{
  "num_hidden_layers": 11,
  "hidden_size": 448,
  "n_experts": 32,
  "experts_per_token": 3,
  "d_expert": 96,
  "d_shared_expert": 0,
  "hidden_act": "reglu",
  "moe_layers": [1, 2, 3, 4, 5, 6, 7, 8, 9, 10],
  "router_score": "sigmoid",
  "normalize_top_k": false,
  "routed_scale": 1.15,
  "balance_loss": 0.000351,
  "balance_bias": true,
  "router_bias": true,
  "init_std_router": 0.0107,
  "lr_router": 0.000569,
  "vocab_size": 8192,
  "norm": "rmsnorm",
  "norm_eps": 1e-06,
  "tie_word_embeddings": "early",
  "optimizer": "soap_variant",
  "learning_rate": 0.00105,
  "beta1": 0.95,
  "beta2": 0.99,
  "batch_tokens": [16384, 32768],
  "max_seq_len": 1024,
  "train_tokens": 362000000,
  "max_steps": 15147,
  "dataset": "wikipedia_en"
}
Below are experts of layer 4 (counted from 0) of a mixture-of-experts language model. Rows are named router (the router's row for the expert), gate (a neuron's input weights, with its number), up (a neuron's input weights, with its number), down (a neuron's output weights, with its number) and show model dimensions 64-127. Each number is 500 + 40 x the weight over its row's rms, rounded and kept within 0 to 999. Numbers have three digits each.
After each expert's rows: "comes before" lists some tokens at least twice as common just after its tokens as in all text; "mostly gets" lists some tokens that are sent to it at least half of the time. This comes from a sample of Wikipedia text that the model never trained on. Tokens count by the router's weight.

# expert 17
router:512454506531494473528484469538481484544494490509460573406526433433520532485482533491485572607454543472508496542485546498422453476480504481554573518466526473498518531453392505627482441499470628
gate0:474518483444487458428497577532510527543478521487535484497448546399541493535524492561507548502508447455574429553514440575509508456443473518522514532493511543485461557519411576546517546431399519
up0:527430514490484535479521496486471533532500488489484516563408562571486569479560513470518532538529514466525522589472523474504509448500510492586508457505534460491497518486453546623475403545492504
down0:502522419389445482435447451561492464454521461464491494520432450517387576468450490533534505461470483608542522483443508486514478551471520400538510429519474517485460551453454509472518492517530513
gate1:502508460538442470456509482568422500428501581483502467539493486467474500453472475485460463578545485495542482505562402497452495450509463531425561468459572514512520518462480447564483490526477568
up1:492473430418570501570498500528539503522502516464481460442556500513520506424437518519546497514566500469481477570505480542476499508520454502484513497558479453570523518536509499418498535540561505
down1:460503478512451493476535463505468548472482456533581525492449537492468512511521503494541530489479517537505492494456438478509485487485529519562547578420501470494541487477457451498483451528472486
gate2:389517509523452477581446546502426522520467501501602536457484500523550474445515460497467491517530523490506421526532502600410538508470547524505522476499448476552501493455441407489528541528467506
up2:540469571514486459472526540507528550523510536500448448543520575566557570422602492426493496505553517515458548480524522464530504519574581517532496501524505516526533575451494429492468457540467478
down2:520430533438527458541559514531489495462624504461454451457501522464414500516468418478524526506480494513520482527538487505559462465492553579588452520486513513436477573500568549601450453545495474
gate3:505446465482490449559495475475437535495468462508523523410513438484513529468534474408466512490525464529515485505481558528560517463456488455477520504539492589437497546563537524510459434490528605
up3:532477488464487563516508497537503518505447443481513521512450477470448437481490564502544477497514463432527470425509501502524596457501522532494532510540432512525429520470427506471518533579553481
down3:544483524525455503446464424457489475494480475511544519583451441503536366463528548512524512454493505464546517462514560497580593486521514474502515515483476479514510464526486448454547401544563427
gate4:538538470514519513506527464473491469536491489466496518436496520481482470536508507491491455548478529510478434529449523485523434456532528496423539476478468468466541467510535521570450504429488529
up4:439544504463496480506497545505532530448474457541544476544543514492473539572572472585566499530497496491608573526455519454469504542484428534554532533469458553481500543517562535523411495509511486
down4:499498510528454565516486522484507545468515513486527532495569536480569478472496529515495408457533524521505515500406491458495494377512516532467509490482536496400491536447516534541491446463548494
gate5:497491473501502534504464456479402494440527510420475458438531493467527451425528481462510517533444526548483485495489509482508494440483597527438501478465500479485423473473526514477530433485473573
up5:502518510479478586440538560460491492526525521474454476495512475498476516458569502492552547474552502528576490559538534476505457548570436450465515505555538452512473558501527514521571512406490540
down5:549493545487500475458527535477488466516397532594551486409511454446552534419409513545492514459514477542569563516544446504474521557519572527555442496489524476547456498478548576540531468505524503
gate6:519525436476473497486497470498488522465489520483520412497502477505464414537520560535437492544453487496519513499535450551509433471536483453485525511433546561523512497383465523523516485502487512
up6:531493488535510498531513483492521490537465534555501496560519585535490488511481515514558523523523551560478522503505456470498534474572473500568580487485417429499508507449496529510487521497543528
down6:542483476473552506470556426584517436577531462543373482518609518460497434486487472532498454472411499516536437469472512489505480464417562531549537551481439495524453512507533515499532532505533507
gate7:526531547427473571526499433488634558509532448501499535552477518498502510511468471546525483508472528503534519481453520565523526436494507534572451528526451513527551498533500435602532402482492524
up7:529509521482466474539521532508527524433457452536496507472605494525536514464487538490468450547484471518543489451530501470461409492499470522453526505519497531476584430560480567538482526552531482
down7:503549513499510517480566522512574502505476527556481492460470457466498484523524485474494513465526421502518525484446503612536529440514513481508467495501467546482472492522572566468537478548503520
gate8:526454477436564559511580484503473477575464472461475441556421478464492493584489480468554570467475508501415471486515566523454530519511540566457472541546505527549468473526497492577552514517521525
up8:448405511432528441526538510474451505573548525500508508514500463484526509449473518448404529514558591509470459537498491550535542520465574425516536505503498504484488518498528522520492513565491548
down8:429508506511441498482452536499567548534530458472493508559568529504460556481506460533595458549513542488441598536551531509534491515517536477497477444415472575499470468474450471491553510505500571
gate9:517476485526463433444490471508505535544475476475447461418495477447532500479579417482554485555454488430530526526392506495580501485413529544536463476515433482502439520526522460475477513513425538
up9:447539478469433551483431491532511532434495415498449501469498516515478569467487507407568523456468477477521466486486435535493474464475544484528478488453436514486516512507454536510494560498522507
down9:544449513450542568577418467492508579451465525487475432528466502489537510484455441478545574482561520448486524489548493446501481574534556569522461575532524522449548527513494525512403518548439443
comes before: "1", "2", ":", " by", "==", "age"
mostly gets: " same", " founded", " company", " Succeed", " Preced", " Awards"

# expert 29
router:442438528549547519516419581545461469517498528464441578379465453568535527432511494450529422520497502555464499539495505532493465525522531571447533485510515486498554544484504462467522481493525499
gate0:515469388489469487569466547536577543507503494571485510479495415471560581532418566498542520509533495509520481437512459554445444574445428524541476505547494529475547502447516512585486505502455536
up0:537540555484467543562520465570497506539418503506471525532476514487480454515526523588434467468510495505575510473515489538532452521518481493518512519509469460590574523439552506511487501478547508
down0:580433438477536475477398547514425540477553586474569520461479446493474437507572513520466491474590415553497544484516473504528451511500467493548474492500503511490522540523505406451480465449545493
gate1:459491415482488548527492550537506511525594452502481487545503449452536485480517494531527392572518491520491465550477504471494390459540500535481488506487521512541497452473566463550454443566516493
up1:506469534550495514466549496533516523502461554536487522399471533546554506546496481490527504455452466542506437529571554516448505504529462487485475486474508413479503458504507546533468549531515464
down1:490500471518505485523464542554481486505472523541537554510492518589485477425474538590454496504485497588522477558489489492451500578491480436445529467544490424464487482471497540468468471525499440
gate2:445522486453490552424477584426521467553568488457391509551539463566499477484505472515516496540510417495476473441500524546562484486559545547521426478484497479513559505469525516511519477597424444
up2:546552456529434509528485441515480490431492579495563435472468495502476486499441503457475522485526487561475515485497524427576511557502481500516457481510563530495527564469495479465470478461456509
down2:468586517463559520483427512480523543505498546489418521478513477472472539511552484496505434399559453471501453506527446475519543548552469512490552392534513518545530579508558473496492433521490492
gate3:475520566545492476504541486544535584493542542541544508499519568504541541534495521465440543506550498471518479566494534578526483525458504489489419541437488478511485424517477480464491551473518467
up3:498515458493432467458528493470542511443518583457476447526526505483520489458529493495524501496434516490388514594485512489552475468487463497482498469615486527450546548486469508473429470476482454
down3:496605498546519475546525520491540443482467522564552464542418468498464490504446528475574456464481497546492527482486467514474533521483478560505492562539484511496516494478547425511508585515439519
gate4:485479527544423506531510509539545512537569520552502493434539496466566561465504494440582536568488515504526537530507483532455473430487511479511502500431534473485434486433498473503438531460532463
up4:530487561523528500487521457492438434555501420443467515464540483520534492489491528556490566559482484506492473507533513421486442465499462462510514494448489468459490487566571505480512459411504501
down4:561592526472597538520483434481523495502471551519496505533536453530462547530515467567500524423508469489421514522575449537426451462527513388510527480517456454509448501462512508433466436513470459
gate5:503496482521462403542530535584489536464547455556455442458505495402504469489431536487539461526534522457529515538443437517441444484525527480495519541555450486529510512486531474497439577500559504
up5:472517505501515504601471459537446462513545489486465515501504470510465520499417469474488547399520486488452548513478538442490506566505529545492502529546472507450471479611500462473548438509490492
down5:501437493460475421530469480532438563539492497496535454559509461460528534538412581551542431493512525511510503513515504525420482397503522459587537570576473429520440482531529438484457509535490492
gate6:490471480410492474512456553543547547528523580491498549481555493545406513466555489487499430526445513476546559543454466521490521443486568549514583458449479488448486518480534478580430500521553543
up6:552472475611486494533437457489574537444421527510507445528492533536547506556496563574602506512528479464542549417503452483426439538509482441447454506509537515493491465503514462487505482441489534
down6:557509495529552526524519415454556525560432533566477510504481489501444546497513552491566474447455500548462561482480503489508488507467472545501523531449531517478523489444556564464491504515470488
gate7:519497411476477496525457570471491462519493556561479423462506507504506587499494520469523463578430536467544489539399489484517428472522482475465518543505475534482402522526512538525510508440530535
up7:481507541504406494421491502405518468503496493562495485524504538549479507488547419439479497463458576437554524537533425547519520459553478482480519459510537487457471532503462527488525486470558452
down7:434499458477512516475497516485486502483464424537541470467476504491476481519453523462427500518526441548509535541475489535520479511445475461458529472538539538486488559473474532512538535493466487
gate8:564491486480492472543477579485456499580523498501464422426581489458491518510469483488565517579466515521481591572501564481484489509515533544451481504439482465504444442456519465516410485516500544
up8:498488489518502498518540447527467526488494488459397483476423523545493515473516439496479582544479534428472472514506454528419516549463557531592446549421508552546431464484472548516492514457511522
down8:417449506463478491536483472505573487415489467490488532606519439512507518503518489487521489535444492430486556553492509507488490471538503541472464523523530517468520433465451559420486473465518516
gate9:484411476496514480448502507575461463486493481507490599456481494490474556491509484531467465537441508576514537577425485503506521533541517561500496536539547537475530475589515400478515503537486552
up9:519494482578499512472506478479445510588480458522528508526541498556546573580439520461517514508541534495511504449490468437532465500495516567497467509509447502506529450468458557507474503488543541
down9:520558485472518516500511471524514552493486517483517497503542487529473555468525528486458544521537515515464542530475511481449492535570517484453511479446455494442507487550477521492558466447476506
comes before: "9", "0", "8", "7", "6", "5"
mostly gets: "9", " due", " Du", "8", "½", " University"

# expert 5
router:524505497542565508509532543477542505472525564602444486429487514565502514490583462476477484527516564542516485485544477471502487489499447540442466513464535505491546494432492476558460541447489482
gate0:599479496546499527445497494436470535447442528469471496512454518532497486505560483575547498449521482524557472471464482465499501460479481589502498510496505473506545495440436569490500453445482494
up0:563485482536463504426486528478489506538501470493463473510530488524547455537524522504499450466478521467601504462502456542553570461464501522500498506540545473504508585496447459502526400454518521
down0:455480518504515532458429517511481497506464491445535529460498499474452435537497490461426498492550511450485536462526493519534519504478527530425477500454452509481475448487463519518496468539497506
gate1:505510468542551495532497426493489571443511473496500496480514482498514548469428486512516529511550535481457487474477527481527498412558459505518458489512475479482473480501533479535456501505568517
up1:484494530481601502453508483489460465436460526465485527429501458489470462442509484479482453508458514504523503488480489461476475513460578481533444425523472561571465502404542490492500462489511457
down1:511549463440507527495531480522488443542551565455504460585475499489431577402517429537480524496463498472518563526474541556579567481538481398446466549511548452448492504499503447501514553440476551
gate2:513456486519487503482449500434474527505500592485595537511510530530503433457491555551533486549517478477457531497466515445463476446506508533511534473574541501453473477543466516517526476569514506
up2:525562519579467585528519513489472494526521442576472476446466432481473503545481478486441474552492489482497513473542521453551501497462539498461487538479540554496488511491495428510474488490476523
down2:484504535554580500510499433496496553518487533447553533583507487520493507502511501526473464512540480502540453533501492464511479460447558455408528470484469427456501422553542468569478540519495523
gate3:540515499492607536546499488457559558437567527567524482493531435479514542460517528415588568497516531488425501423439504480462525466481510471480466500524491487450471489491524544519479507530508533
up3:527468501501504477472539518494465424545554504603513470539423569459477422478512489498451438537504560372526473457448557487464485441512520550466535507502539488494519558484520529444503560470559490
down3:551513481508518477488511539436470406578509449475504505415504567434534496556510493515509526478549464558496503464522468505590457505430542467487463520478458500470515491422489445523563453450532578
gate4:558515505552517476474470518582444484489511503510440472484452473511474484456554505510458519499553540454520558484554515512453570510511616503575456421486534495512525516465534505513544511467562531
up4:419506575545486485530532551519530568429507455546546576467523445548476433530513570482486493545560565534478480471538459509434477470532572447505503504469491506508489561506495456527490528519479554
down4:455526551464447552490514539492466511457478528484524511451439503483468529434490505471505542489461437519520495493483515514510481513427467580457492470550485516473500556516472511448528486550493588
gate5:453497500431457543481536534592474543526527560479490559523589528512555477438494550500538496496485551508474600480551518532559513561537478508559509571518506494523492528528518557514459539545555528
up5:472563409489463534458489449557477554520592568506504477575505607518476466432512514461533524496553483410497481479531516519508543571565444469468467479548561575590515515541439487481561493479468462
down5:557494522477517541530528489596479582497501505398498560487490494414497550531485429365502523489492500491513501509533611544524501519553501514513479494485502538464496523519511529480555562526563490
gate6:482457562571566516449556510498455538462488508504483510544526536466528445472524480499477495536497443452492489482465480513454441533561514537518466494501515506433545570454529502483516591499481489
up6:535429509472452547471461527538554587513556421504526516486455402530501534557530481521512552507516516554573457518494490426511504502507454524465557478480488475473484429643517527557524512511501524
down6:443483476524486445489490471418515518521533488471461490533520484463433478505464497567526535478471479517531440474491554461569534469465462518440534513529493453501459470493461501497483523548515544
gate7:498438481441585510520455520548423490502429338465452562494483513496493526503550507489526486543459539524476485499509493492413528490538451498516551479498485475486475458459522527496458556478518547
up7:530511466556401438533536518473473605507427470584529530449575523527494486489497529488567487524485509481498530436538525539439527527584480507409534517568552521539497498533543476506468517551424536
down7:422483505506575465401451551467452519507496474482555571489527456455520481505501506481449512464428505547529479476488505444519488506512483492439462497454477506520447450510513496472485548442492450
gate8:465490481482463527455461548588500438547508473476448560505559570486537495501575557459486528564480440491471518480493516484486554588488451500480576457471509444514508477533498453551530502555425507
up8:469506450517486499491421596526490478479469459441461471490461444514455445464477527536454470559511529570439504514480450488517453536554497494491506507493503528534492564457483443473509540447405506
down8:536502474551517531541531505525510488502540462505507475515555494514518536518543526475473513409492431578539488455492540490519445586460511515477513504469461499530474458517472547510433467553493432
gate9:574560511558480495466530548479425510550537553487446456489532404476528545508499527456540525483480524532528527410472453441546491477494470519496508531513510478495513502454459494544481491499512511
up9:543568516578502450473534555523550477457526528447504551549444508521522516501547502570486572490509547502469540508517440479477512508501447514514535559551531518561545543504459495571493526444476495
down9:557490505552515530512569605528516450530496472553500504481558478434459561480515537501442426483441511483550499565468438522568534533560484517558528447531564570474528531483481506475483542455493555
comes before: " |", ";", "|", " —", "–", "---|---|---|---|"
mostly gets: " Va", " Apps", "|---|---|---|", " institution", " —", " himself"

# expert 31
router:540425504502515479474468552552536446498519526521507449469468455467488508500538532533480513538576469507466484525574535505524489481464546532528451511417516456461559486500546557506528475530553480
gate0:492449448534496494409533486558511560533476510518553505464478483550507520446534475468526499505512510525565488511510496452457518499463463469476477519428509535459489462544529480525560472510535502
up0:528414459512508497460547497451500466479443546587487454540517477479507551486560603466490452525445541608496486507546460489489508492512463483500517485433520548471487486503476518464498486454536462
down0:529496484476455483430477494437490433521489496543430439538495573483531546396504492484420451532523520486512523428582427490512502476503477469465509500434473513562526482511427560429495478534565509
gate1:475456455519531513456453612468473527513475532543596534489465598455456502424533480507523508445502521506605475461459521507475549448406484450485473542455528508509495445553573540446531535444419525
up1:478431492552522494486450467515481529446492438449495485501436533485523463467504545486540472530535540535496487484491551538515497505428531452556427479445491483562584504453554499509480460500540517
down1:459501467422501507445523468497564493436537465517469471454429501519450512557498554477563548451510480487472407498487471499486510517556505417535494448440454484439543450519458478465540564531496532
gate2:542548493500464517498467470553485442495561485537491525462491505557533505477431483573536539495500559508521527481509483486492475410455482477544509508419504495517452484404566488510532483440546519
up2:509592513445549494468479476523471502461503514483582522483539523526461480478475526434495487476498501458472460487510494542483526480501450534569533501496479459483479502493545487483547511467507429
down2:537512490486526499452523451556469412524463515520437465486496525562443508546489486580544511457540490491440502509483523503502536475455400532457455449427505525457475518475525550443463484524525474
gate3:521469523539490468475453516482480528495440521446527437519473474517486554542480504548580514515480527551526551529473470524506527527472495501508464465555548463495472470500552505559463489510566518
up3:509516587480519495535472506525488444479530473439549476485543480445466513486547467406487556442526409501489489458519534468540583421521505524519487499511530499524532471501470487565506517532460485
down3:453471471351493522523475533575481479468475488495498527444423539512467526434444454497502619515531419501508484532487486517505478517446443550471491580385593492469483368553483534511516500501516479
gate4:496556449572496559503579533431509515544454598440487558484533464533489531486515497503501571533491470482576490615548571497495491461532469580485429513498508476534556555457460556562476499571477503
up4:524494524466472464607522490542430526505481502554486445450428508545496518431491509540400516568512475447473505521443524494487517523492483526422549491521495513456461487511486427528421476558488512
down4:480481475529432513446590545487509529506527514505528496468542515551508507470472555512452480493427471526550433438520473443527401495562543517552508525509503540453523462522531522480500439479530501
gate5:512564498510502576491475424423518493467597445434547511464563546461520476549535501538596497507476551494402514531581506508570511453512509516494476506503494418553441509488456531500477489541438531
up5:540513532478474517512516485465469488529515530503490597494533453551541512469470388484513473512483493564496507540474463461484512475541502484425533485567541460535544514502542518491536484498478533
down5:431545499481468521528514434499453512408520376435471516424483509475539477492466501520496503483500473531507535495489503542483447474567515554462474570440538450493447522510514570491543595473503491
gate6:524552488517445548481490511561462498557528540574456471447509473524495448543515491525532497533482549465485479502526453443533498516553444501539429507448440467502458496428501535476496573494538495
up6:538474499476464481527579494469452487515509448487496489502511481525508516473498563534497436498477513462505483479493579493522480500520509495471548514592508581488482547528432517435525524465484520
down6:566519502567459519478495469521538540531529460439498462503489464550522460499493511657481522518416585478494541518527498470515515496492465459428507528538494549532534470488577524460510500511469489
gate7:556546482560519425527481593499378549537493486517497453470521545513486495442469532487470501509545540493472500441489524530416505509527529542507511563462491517400488496466458494493493520536495471
up7:481518566523521456441436467445576511561504422469507501512472519564557534492492509492492530484445544499517501471448467433486453518451447524448520519527463462560497554523471497498521540512547514
down7:435544500481505520558518468478475453499576502500460468552465519517452514515515484535471511544451463417528450526512485524561526438442523508559512475466549537459469494519591497564475488473483462
gate8:551459459502521518544419545423503461477527511471502471472508455494539555472544506485524487542484527456535486491513478551437473410548444437473543501457557490512487473428509498533502484454534563
up8:495518506473460462567591520516607463531570505504514432480496547464433525501524539478539483550500520499509477549456564499519448506530524468529441522493456574491531543474453488475511445495469455
down8:407531469490419470510462530531514494568516461500559540504582524506468476523564553483554569493553545485521496472498526506458469520491495558534446518512488472556510509512483593510523516434591501
gate9:467493498534506558464503433533448480483518510511472514559588481498492568500533393488526492538507487529426551566498488478547509429481466644534399539570459524495498449574434525459475504529532449
up9:453463480516520524510479450541496468483493530511460491509553484514449481533472551460507542475543481603435508511557515463484567450518514461507526526553470473571585480547522568500474474550488494
down9:492556521533536493484452459529508450548482550501512474547539513543539487463528469431512526513515431538507472511468528559507540479444476559506518574519422573548485504493533535490524485506497450
comes before: "\n", " The", " In", " He", " It", " This"
mostly gets: ".", "\".", ".\"", " ==", ").", " again"

# expert 13
router:538467535558524483511465523576500481504546537532514516419486493535501458521522552420532490582415495470524490496464539472521530444573577536570537528489541486508486514493485455536434538493468545
gate0:497436513581533438483552561506501515488488464508472496515518539472559527503501520481527606548499479537518527518543514506556493489390511553505472568485478435539556432506535493460504501480452538
up0:478608508509538561488564461528532573476472505474455455509514453526507520477491404472498482470487482481494545458440506516498487525472530446430492581455511493493563468504423562509488617529494485
down0:527538550508481555492543503555522537501505477493465527507451480460523528536483506525580562480532433545510475509486455542434526554548490530508494455537548556454517555486612427497469511456526518
gate1:483530505591471504533515449533497542516469531507476427452544515451492527455548503584525521549482503542544542490498485455476440545502463466523467530529483478519502489514495405526450478448446543
up1:496487507567552565520452500459482509440529490504496478515453531537519494456512489492527553466525498452434492393469497473502501497482519492495464536498525515463464539419412524480559538567525482
down1:457420432515513542465496570567425493497500499485526482559575535504524487556474468566470420505525559435487481504511510548526539454511515527457474488475550553523445508512511513410463413507501460
gate2:547557495502507555572523513562510521529460450503459505440537476483467509492434460525528538464509504517388549531497502536550538533533439492494456479537562542574512474480491454496563591508519515
up2:502519459470426454605518494447528498565535498526516541510529511498425516470571555558454505461407461485575486493542542412552500503374497547515537501484504501555512438508434520500446521515499491
down2:497494530480492466464546522418544536460440412496485436461473471441515491518514496511498496460478444520571546513461499435502509516510478446479479381474516455505499476559519449486503547528538485
gate3:507475511579455496458470497487528517501481578551448472486457466462516571452526571423559504595617479487539508487499471524505444589409560420517442542511499466474547471493493508524458452506540473
up3:532477508473455579509526412484528536534549443429530452498505556555522545503547505538518506472520438500519538517527519438566475572575496375446391506409505501562569509535506509480470430487554548
down3:478428515473404445461542498559466472518555462469509482515480544494496461525469511543515435529505513471479409524537517558511533472470570421504503513525507549506510525540531489530553585401527560
gate4:449436498479629525423467473562429455484516539497509508495416445497546495458467514436540467573498429480429502449550592487480467508500496452481465536515531477443433465477429471558513589484486512
up4:530485474503506518499521527406434494498488400491487467479492523492469557457508478530484528482456497470440494495547532526485454509513491448458524489508475503529541434560574535530453520419415519
down4:477511442515451484496486558539480536508430543501517485499499471466513580505499458546499441495456423507551507516496542478482539479495439484499467518440539484476499539483540580540543491551544515
gate5:507486493541526584451547516493472567577529551434485487553481528495499505511522515605577470515491574591551487523510458544478480418554469530525462494484513494520425495511464550467537499580535524
up5:596461486469518492465467500475529484362435447497503501531576524494527551469471491504496510476501500530541521495555560528492465510479487484443437502453617430487465507494606532494435450479415514
down5:489556507451526547514524459431518468511492440492537471464514462587524496475563497468504524509503540416531513436482516491487497445452550569510497576426442415634520477480475489553444476454484505
gate6:513459534484489508451549453586537549507514488494494422485494454483515503501554450416588496523466511473517525532490408505438493462463515527476490534452519484493484512475414471468505509524490498
up6:425570521582423500401556462544577530474432561564535517457460544462508499454466455533501520482533470488532519522535508472483496479555451489484497464567525470500501526535474574459452515510464426
down6:462447456423565494562455510527538529462525487530525556417475492484495507491508479474524483487496500480504539486567500499514461567504506453451524499472546435496488438532463512484550531568443523
gate7:504498490508520500513543522535479420522533504494512472482464428493549529429478478575504460495459522571533493602483472470415417448489515529469523529482447532521493420459528455546495562473510501
up7:518445484516524473520534552444486450460522511544539583523508527504434459431477566491478495527520521525499444431463474528579515521513458522518580464508494534500447549555515506409509577416477477
down7:453560449453518504416526486549517456471461480520446452474499507548525458529485532493544550469458420493558512451510505512492535447531456467497418480563466502604513476426440541469507524487478543
gate8:537462423453480482447463520545517458543550495453449533530453424409509511507478476561560583501478544478491547509486492489540499439536460555504510474475506510471517549454471486532520455556560550
up8:489559458470472551532511413520473536495469461523485484529537567492467482503486437527511449464497472415481561530437481472553514543501451453445489507570534428439468628539518470478572542526548426
down8:516477471607480547515489556570387532523535522461478511443474431506539515472459410456518494495478463499562467594482457410469545444501496556505494475522474446518454481478457546548452506526440460
gate9:516560484493511560498562573545441489584492535588515453492543475486533530514526451514528465476488495530489467545576486465506549481438548535546484547511456545453510464428568447562462488459489476
up9:530498484510523482492505505468510505516584471515519448595469457496491451524503492596513427409540566420543549414451555501535543472588406505470448499523495455487475526565536528506530479503471526
down9:512570483497500547565491528538560543512415533486566478487444554491448527552479530509544516416540442411540583502483460475573474521539502534447500462487514540448453468544473468453464536473505479
comes before: "\n", "|", "-", "==", "The", "==="
mostly gets: "\n", " ==", "---|---|---|---|", " ===", "|---|---|---|", "|---|---|"

# expert 16
router:516478532470482559511571523500520525484535491525499458405476508467532548535518565485516489558434516531551500545536487539491469453517534531540514492407549454478434532468526496547464440479542542
gate0:517508450496487498482574516546494505494522473448516487437446542497537515456480592443467513524516458483513474449507546470502444441562533490519506500467489480485555477444466502574445484495485556
up0:508517495514509488480489488425557568547544484542539475491485483536490609523519548514482432474543517391498470524509513442478413583542517487482473481476450470497485519476471484470539546515480521
down0:501455477512431434461446476581492517528505485558490487477431442497488589453484433449623509421443474482488471423521516512527470496509481514463456500502500435456518525510504465541551502529542455
gate1:510534465474484546538477532498486517515544424402506513530507448568487603451518384500522515531470587478497513460493487515526497478574546510587472485480460541476416490521493511503515530618559517
up1:406523529502503472457561542454502556479469514538482420483507573475523559527541536522517419509503538588556539538524508447506459504422419518455556537519476504374532458554536446495533575496530486
down1:526581477423542457464515426486510506506471524510532536537481454493578518532502503511492483541452510506510437467479525516469433437518500568553554552501507544563449477522469484499434530469535498
gate2:472493455469504516454535488498562541534519436596441517517476483416523567508542508462496486499527582457600485579521470549499476421491469487530498504504469489467487532556526492518527438491467513
up2:473520552543463460513475493457535505474508536442564501491413542447534535528558469533420538553449517479523540508528462527532583502531496534566423511435463498489539579440429489489540423484501479
down2:518472491530460486564522455475478501469491496457513442518450459522375500502440482469525499487490513490504474484571510482511473544495484443559408496488386537495564530492477417476492466495416477
gate3:557478515475539485421515527465589510569564558539398479464508553458504494502496508528555446518503542448549557441483595454537494456529563508548547504495507487442479458496473564482485456483505490
up3:506529464456453519475436498565541450463460405517497434469495499503518445566501552454481477454490434507565578534495513517450543468516559453526516518428494526535521514467508459522493421499508545
down3:449541444462567489512496474507433486532477472508464512481518523482517506516503559564467507492443531499464425500526436493501565446441451527510485530436496523456475436483490494429518500478507491
gate4:442504473556505527552438436536506429550558478564474518416461534388495536516547488402496505469434479482521484528535609508553531595443591491474509473505500494495477449458497520539542456549559540
up4:505505525550513485551576526418619515528493528507549536465480466379479516551494449614429474497496544474539495521507492516487487553439473409420612531567501537508415444541523507583430507499514530
down4:447550523558488495513465519516544529457516468557546492461469505484496577553457567525474491508535481526541458495547489470562497531550485422500510489500448459472466459503564425451523516533519440
gate5:531439492478527402502459456471463519480494512548465503518485439517508511475473475517545504514484462513528459489462482401489482517500462509526553518496524560508523529519489484495531486532516490
up5:457537493489555483459548466562472515477558592550497476450501497451506530488472495608545527541507482534599494493478465512448452487504506523490501547501457515500474523574557524540530531553511483
down5:497446505468585450509590438511410528508500564475460471530525467555506474476462493470500453557636416410510492533481539486536469585484428513516491458521483505500467539473533534517514523484454467
gate6:472520519546520555524543484588515508499495531489464583522531477554571516458507471457542547534455534422512528473443536532492483528516467520479475539464480415469545464531501555475539480546558573
up6:507516544478466521490454517550540483523513486516473520495545511522512432432472507486517469600514472536484577554494528466511475452519499515482485494559501479540552526512459505588496546478505493
down6:482509508534480537487486473473534502570591467483424465561458528509499511503534506441460459467472477531563459499497505508557465481499493529453407519494508506420591476462478506535503536485523449
gate7:559464471570527563562597455452546484516511503544506466506495495490494527493521480452523465530551496426418487427594515498511411450479457571521453470492438468463468464445567567502490547563550458
up7:460526525536466472442507461500499472482528584586517505550481418497452514480518494473519549482518482532421498450524544576493505463540547516513579491464441594519486505507478540514496480470511523
down7:509486529571520521453520547525457518521565483580512539494621485501522471521494510513453505514492506604468468508486482424442552503484500448532484479478506465576481469519539524516454546525542561
gate8:418530540454553501446500463513453557550487560465465559484448531515479573558487533473472573479431569492491500469525498494428505487504474546433445526469500495495515511461443460521471421502573548
up8:511511474516499506488510492499506478450500469588562471443503557467506512502485525518585518456495494563491512590484478509502484470521469487465454485541529494522505527546463487416452488525470512
down8:531516509548496486503547468594454535549521497508469470465495515522484579544493538492512505574486559534529550562457441567533474470514463463471441482551460521567536584470476463499458431567503543
gate9:535505502590436518508540527477457544488604518495546539473544463469513507453387545444534527521528444548466579540464537459555472542505507478435502554419477455542517495431538509504463492626467516
up9:555505527474487483548514502506555452476544508534460477430478532585511558461507482510413496504460500494541562493474523437439444494467437513469423575476509503504461467493532440452508514477512513
down9:502514528561523512517545478500438516489502538550482470447459491542529584448484523563505476486512506503447531520503524542487461521487495545498582516518450509452449544483521478461424503477503485
comes before: "\n", " and", " which", " (", " but", " The"
mostly gets: ".\"", "\".", "\",", "!", "\"", "”"